Experts of a small language model: a sigmoid router.
Below are experts of layer 4 (counted from 0) of a mixture-of-experts language model. Rows are named router (the router's row for the expert), up (a neuron's input weights, with its number), down (a neuron's output weights, with its number) and show model dimensions 0-255. Each number is 128 + 32 x the weight over its row's rms, rounded and kept within 0 to 255. Numbers have three digits each.
After each expert's rows: a language model's description of what the expert responds to; "comes before" lists some tokens at least twice as common just after its tokens as in all text. This comes from a sample of Wikipedia text that the model never trained on. Tokens count by the router's weight.

# expert 23
router:090123128113097099223137154157171132151080151166132165120150167114099161176176140146161090132104115119110146132117168128078135096124139115131140149144163128154083177086101090119137156134119163129147115059120130122176161103146099138121176096160194110161091154146118138133076155131092156133130145069143152145130174121103165124132252090092103117152123017188128140124084145136164124099142123121122146114171056105189114091143109135129117101160109135148081120106092082126106108131116136129127103080131152143171110145133141120126159100142084141116118080109132152125167104124153174099067123110089105131096115094153170111181144183110104145203112205134143050125147142084121098099080167084113137126110172130137106116159146115101098101088099024110088148136020136174125090117148108
up1:118124148113112184067112072129123145146131105071135160139151169114110152154101104162177158114135083097115109105094135144096123109090166084141192131161089094105141134182153141142125089129096118109135136140242172092170147110104094084161198107103057163150106108126138038163151150165153163123113145139157138123190102112183092143077120140173210121117111130156146073128108156161153145125110061147109142132100083193101146116151077059175159106110160099163094194118148150123134118136161045117134119119084180141195070165139119135153136137124128157167129106104125146131093139168161153150221135110130154131215157152137127180120099139120131131129123126123131132131103176109135173146121095165164098136115118142026113143150097100121164125149094126181145109125154125088113189132129124
down1:127181201111119168183126080202129107168100080112128137128150127106109162132125076120136095107093158112108152138121117133101133108095098105177121182148173128129132093086108145182092110112130137155100071086162127162087140111183113122107114115169121097161113049155103096105136117148176119149165105128142158130081110100163116096127093161127156107157101200104202149150080112096129130132174201075155138055092125153116066166111155123136084134204080133116128088088096157106103177155141137120151125210101122109095105072157171125100088113114054143102158165120115150155160139114130078184115178071172112146117133110093166113121129145121164106161128124173114194112145156124094096052110115144095138088070109138145134107108113152136143113077151094047145141096114110131081158158175069
Description: Lone space tokens before a number, mostly after month names in dates or after a table bar, such as May 9 and January 11.
comes before: "2", "1", "3", "4", "6", "·"

# expert 9
router:097129125147116150239155132157161150129092176135095137091144164118106178163177120134147077166038144109103152126148166131078156180169152102139124127096169159152029169092080153116169139094106158118157152096104142108164168093170097153103143105130166117162124109183079145136104116132115123127141142111120159150106165162076175099132235077116099125148121060133139134114057110095170140114137168137155146121136098082188146112108115171137133117141091148138116148098109127121105101110106141133097122088157153113144118127148139116114176107094042116125098108133132186138136111125169162095110123104081106108128136139154125120202141138091122164188115153109127075151159146121150086102137161089115143101125189106148100113134112156075078128082113012113090133143022152133128104116145097
up0:132114154112130136100066163067153144107108104182139107090140171107114107123129114141156124084142118085185124152121124121094113131144111117130114084157136182122149142170155118149113111148111084118142155141163157162124158125101105136178091154095097191106082084136145079199145166161171147115169119131168141154154121111160088110108135124141072141091128134148156184205118146180100133101064102190149133127132115179099094160113104093146146064167221148165092101122117093132181159128052065089125094157096090120159167143063126111105127122146144126182082096157146119103181123125105189143115095130101156108177123100104098076102143180089086060065119146130089183148112171167183153124098079097163190113144127158077146181122101162127149120153111132126092149085124148129139193158056096
down0:111101123144124140174152094165143103128124140130112127105134034109126199134174095165116110112098160103125123122114169129222146071125128164166141081169118129181097137143104109130128146155115125172109153134117070138095120107152134102130149124124109115133106148146091153094167103104128135177110140074111118127081149125090107183148149075173135104122117161123156113131141127115148150111133139138139205138124136116128142117130102172119170164049043176110104194120062163138098128150128114183130101149130116109118100153153149063125085136100102158075148148135092083134110118113125048137137104047131136100110121109105191191171142149142200165171136122101129092140107113137081082143146174173121057162152135088099176098107103061161189150179185068181149081157088139101104124106172210
Description: Bare space tokens, often between table cells or after approximately, before digits or a new word, e.g. "approximately 14000", "c. 351".
comes before: "2", "1", "3", "4", "5", "6"

# expert 55
router:113123111137103148255115116128097143109036117122139129107126091143186124152111126149125183133057145186126170117128093147094022141120109174135109116147167128128146169108082114109148107123142122122168097087114147126110140106129105104131119145046125115141111095129093181130146132138103164121086168130150163200112104086152150163129159067130096107100147082172112125104153065095146152083128055118146113129191089119103117126082073163102144162147121146168144108116165117166125143106119121120108117118141154004153131162208134125111148195137110129157114114129110148146103174128113124103122068138114169112122137190078140128134106125119136136161122133173151116145105119117057117118056111111131132120075124125191101142125119122143143159109137156106097133129034108124144137109118041
up0:136081171112135118124147178131127069161110079131125143126167147149153108124033115135112184128138084163096100136120151159125122130079091164097152158100104136077166137127163090105159102119226080125141146138080131091180156125102120173145088107097108141150092086129127125113129178106151151156111107165125089133158138109145126136148142158111106074073160135139128168125123155209127152097125143092149131137148172104119100163131174141136136176131123100136124172183155102150126191112147136128159155102152210114082103138083103100134168127128157138066142124135042109077164091175094096226167120112176096105115114111137136163137126142145155092090118127147112188106194067081083126111116151184100204171148110176126178169105162055156128141146135203183133125127127179147150120179123121
down0:130109134152134116126168133135131074168126121090166115125152097093101150152120079167206124149088102122156082133165111153156106147161085079093132096116154100155131123091148100093174080166153117132103131142126180124097152049130167171147147120089186137166112097099112125088113131129121095094127095183177130130126127120165126086158177163086220090068157162121153134107118157177151115137108082113152155149099147084173096176123185087174098120091190069151122115110105159208141147123176109206097173127091168082127124132071153167135157127074150112122115098132116134183133129144135095129111104096146133137121142118187071150073112153150080127189148113153052123204111091137176151075150148119072135137160178117117136087099094105168082121121127104118101113167134158114086077151146191
Description: Sentence-ending periods, including "." inside quotes or after parentheses, plus decimal points in coordinates and heading "==" markers.
comes before: "\n", " The", " He", " In", " It", "7"

# expert 36
router:107119110090134132212123119106155167137096171142126124092181144106109116140137168136146082108075128106108134109149170117098098168120136121136123081139139144110064125123089101149130125144160159103192186097085087120123134171117085169178095105141174164140146126108124161170009125114138145088143106095132108173118092087087104124107163138106128111133186121086160158110141078114131203152145208092116098126093088104163152139087115146200131105140124106168110125124144134118115075139134111097112187103131104206116114112141143167145145052132105134131093131108112178125041157066147154085076175099127114119164158091162122109155075061134114130176156161119155148154105166160116093110178150139123106113114163119133091126094100105201178102070083169135075067161172098110134067116148147
up1:174142118151103129112086139153097129104100066123127167172116115094133134148104161094099108058119089155130136115131117162151074026096120138152176136139098130126204173097113058173089167096167107200136104147146140117132125142090137118134132155167137146066179103143120126084116163149071140126097081086137109135129105138146085181088150195160111156095155137117145126127133121125146075113181117159146124165170118125127107123133098095170151135087104144102111179095156142134118111148089186123190139188137091131067137200115141141136165085130204200041148138118108149102149135112153082157105097127097108184134083081137112087106073122121195141120074097182125108126115129111101134182086110101162147141226084158075128128129099125126155090117111138143142123098181135129149094130126197
down1:127106132120111072132124114168127053136086130125145193126079141128100127154115170121199123071173142138168124183106151138158079110112102142153163100154101127137145151118086125149152168095106147113175095120093198121144159170129158083183076057156147106122216129090140112137142119184130100102097076147137194075132118095119154177089057099162112108056146095123114103128084163098136117144142137163155182176127083149075121152103106131122106113144160121116110157124154094053172141134088125237152113057124109109183080126118078166132121140137159139109091134162070146119109095087126159112127087125204141081166126127119135139046106103154163157103116139115096167155146133142168122179118096181160136136189156121123169128125169108100159090108119108133100135146143124192099130106158142
Description: Individual digits in coordinates, vote counts, ages and percentages, plus quantity words like five, ten, many, few, numerous.
comes before: " |", "0", ".", "%", ",", "′"

# expert 58
router:084197104121106125129157121187123105125093167152093155130130106152154164157135064150120130112131129145161142087184165139110143107159141134144122181073158139117149087164098094107151128084131109099097128151175127130171151058090121124174133161147115075160107106133129134151110122202133115118124120128072206129173169119100151141169168111164100135180080035163121130150132141107158065128084207137181169089155160142164193079125123126118139156189127136140105122081090148136100136112153102109110122093163140121111200119012155114096188139161090117114086079158155113142129073179159169149103111149141134083067150142111137198161167113140191136131061099135111110061110130088118088166113145092101103135106130141105169159161109155082073155108120153113147156143102110107089139101146126
up0:111151088139202128126113154113078094115135117122166157108077110149179159124099101132136105097162137153214094113123082144161099107136065180084110149112065071143202119168135077104101107104126138129079165177157182105169074093149192101135108169130124164143134137103100131100114097169115145112129131083088098101120145157112102116179063189192109140133133103097137092115114131106108125107095170225142143129155158124131137145104152145123151123144129121156128105138105189165138157136122103116114089071098051132082159115125095149187156107119134116174097090209140128092132098107081104145079186144126144142138124140119130132063074166210130152091101062155111135143120142179165132164120077135076118138158097151123195114130182112101118148161145123119138190134160121093091144159061143
down0:168181081166085135108143154159098148157112089146094205133042154143191140107102113145089140126145118106127108116166127138188149159123136056158154146132154096102135083150123116155137121118127123162134140116098160109128092123119164181142132144162134082150135158090109157146138153115155141143097105159104164176096159201112164159116125077139139117130112184152071141137131117111164102158046095152110111129120203163124095109115067199073161137140131146068168217031185084151142096115109140137072164116166101124161136127116188142083122148154091077166114130138145173127127133142119134084093139133068077143132154128144114181162175213124087081097148174128113099118103123148086091155077101137135094144135123122202079085152176091155111149155083127144114132150149147097155160099145158
Description: The letter c inside words such as Mecca, Racism, Specifications, Mac/Mc prefixes, and spaces or digits opening table cells.
comes before: "1", "2", "0", "3", "ept", "f"

# expert 30
router:112146102174098103144201148142129143124114090183129126104161089163104155147125125164116076109000113081108146096144151104137073143131156070125141132140134159162094158134134118132121089086141118096145155124137118113128115162156127161158135094094132104211121134141144128153070157129123140152136155126164139104103139162098139138133109114164111122037153176132065151156108143104131158108133148130124126157078151113146149093122128134145085082137125144179099103113120104095075116070140163127122169164141131080148135152150131157154164138144133157123142124107085174143161101154115176125090139126104117100093169081085098134121188255132127145151106136047142153138146126073117136126079134110109153105159163143139150124127135117123104097120138106159129117133000158108136108106172134
up4:126072134141107142095114136148033120124156122160122114130125095138137112120070145117111092124129106067108125083135154122097096128145107132129143141155104112125146138196077000123118120139166082153137141107229147148084088214097183109129051109170105163072134104059113083158153101141135113139069106165172106126123170148170090096127087107137123090092107121154175169171137104124109194067104088072101115160147119126129127077172121084174141117114170137092091121100152121077111141142098133115136098110171161116109146135134167142090169107153138185115105141129129130128112125133153085128093129148116098095116116096165161113101091126169130115128178079126140160094098179147065109146139126204208128122119121145112167171122122169138157112102128162163138092066139172086139125149134156
down4:154115097162109091114149149089121146087055134119105162116103131134121150137107165108173038123147227041068162159111137188138146131157150106121141090102099128178125104077129176167134127171127089098120057111116166097107188087153096136112132161091151092117138121127183136156105177158127150131168112143108138124113084079123101133111138121134110117162133119143131197129134145124122145166146106166086133182052097076063132161202060181106107122117112105137167121109120171149182151135070110109112118060189062153144104151150153151137137147099189050124146091136133159104169153103156079169097145114156066102147112157140098099089119132143169171115101158147108115120149156081072129125167125112158123137144085115072185149150133106116163102122133095156140142150175130168184119093169109
Description: Pipe and semicolon separators between table cells and markdown divider rows, often next to dashes, numbers or empty cells.
comes before: " ", "\n", " —", " +", " −", " W"

# expert 49
router:138127165118132121099087181093145146156118126130135148121142149176148095183120130222116128158152173109202155180137159169112093096160164135121154132076172072170141128095166129166119195100117170163113125118154106144116121110151120117140118139137154130147193115117180094161209148120110134191157109124165162128125157120153130129170047142150074125094157194133088101164065115137113075131155134072151210094090178146131075143123111123133099072101106127097116111208117124132148120092142111102124129188099196104130077167107206096162111124162175126130113131140175144131109096143150092097110156136100112134099142123149144147131084128102105084103121139171148140176138134117059152058215161130098128107121085149106140103158116156156172130163124159072102151169143124087175108076149191
up1:150107124123098195093089115103132165121105093086220131191085124165200084127145097148102116140149158105064153102069099159137106136136166121137129168098125118095142130131148137130115152098204149096132086184142104152049109116130148160141116130113130156136138130133111191108092124137124176178183111090078107208129105141153146112147063160138088158124118103138134084141167122154068117195148120166190157049206135138063116070131152059130097088129167157129174110162160134152218112179102112130178179191060119121130135146138150116144108117086136137120117170099128131150161124063129123150159146121099094156155132140121165150119144137116106110105176119129075126126142121116069122202114124132180131150154066133065133118119124188132183119143152159127103119174122113130135097131136138
down1:141069121152134236162185130114111105048115106106123113066105125156177073123154152138127069213086086100047173138118064194140143098146130143152127135102104181116143159127108136135110107126103176074095167085164133126178081159127100154114163135167159137103083151074108144081107144089183105118117136188167138131083101137128119099136094163144088112146151109148128172158115112110156094158153161070151111150133080113142175094150141120134112122107141147150163184126143118156123130141109154074123140121152095101121191084134131170095094097087104108157136095168169183151162123099091128193120170089102070145102135146168128073162163158079157188108135158117098158089182112134178123140128146080159098162112098109084158098130125143123130141113122103195159109065119105080110089088099128
Description: Tokens in election articles and results tables, such as party names, "election", "vote", "candidate", percent signs and table pipes.
comes before: " |", "%", "|", " Party", " election", " Democratic"

# expert 32
router:130122177113158118143174101137057078150170119136112125100102188133094123151166117165142127143020096145148172139117182066100137142131134124168104140140114140100122168152135130159123150129108180121117134133131134141120105164175129126128116123144135098185166105105103160093126088131121148151106050153137160130135144085135110089119094149114162136175107148078105119110150169136110199164164175101115168137067129139142110151164122118178141142069118154095128143137094099143110114126132187115121087132123143057140115155115098130118112135172174148155108094099103210167114118073117133111115195128142161163116107126135106130149142255131134156111127128028116114091124165181088105156102124117115153093172114134131143129161094174155133109101079112129147123144000169178129113119097144
up4:191148135077130173104146104125112103120121098169130061124144100118152106091130156122157162113137080182140113220130151099112172078107096129173132138139107133084182140163169099165115127208125134201146156133187122115162144091122140165123137156160132127072119102133110127119153081095118129079124090121099138096058156124192109129133138110166141145151130143107136096154155159183109126134103096131116153165170071152132097124149173035213186187124130105138106111102115095096159171106141145161105115131154137136082180168110146116095106089198208140109095113120135147142129092114116181101136126123101161124088121138137107118112093133154147125117111116122168146214059114174069138119137078132081110116116042080150117135181118112088135125158167125094057189144135188110067140150147118
down4:137132134117102096148073149120053130152155175069132116129131155210113126117096125173113125112132118180199164139074155172090141039140123132122172152106125064150065177168154145115084087182110140163168098118076083176083074143151098109086104136129099092136210179137120115141104174154164106173131065130136175122127114128164120151141128168088073135135123133150100115181136111076062161123167168114138097140089110133138193163107135113150108156117144147170131084235121047159150165121127128103115141110157115159133119165153119103065146161133118144132092098098165094115138128131122126164171144132087074122150149135121155136113138150091146145104101161097111132115133166114184134093128161100147189103132143199157118149136089203092128158111088096143153105130071127076111146103182136
Description: Pipe separators after the first cell of table rows in stats and results tables, plus colons in infobox fields like "Born:".
comes before: " ", "\n", " —", " \"", " W", " A"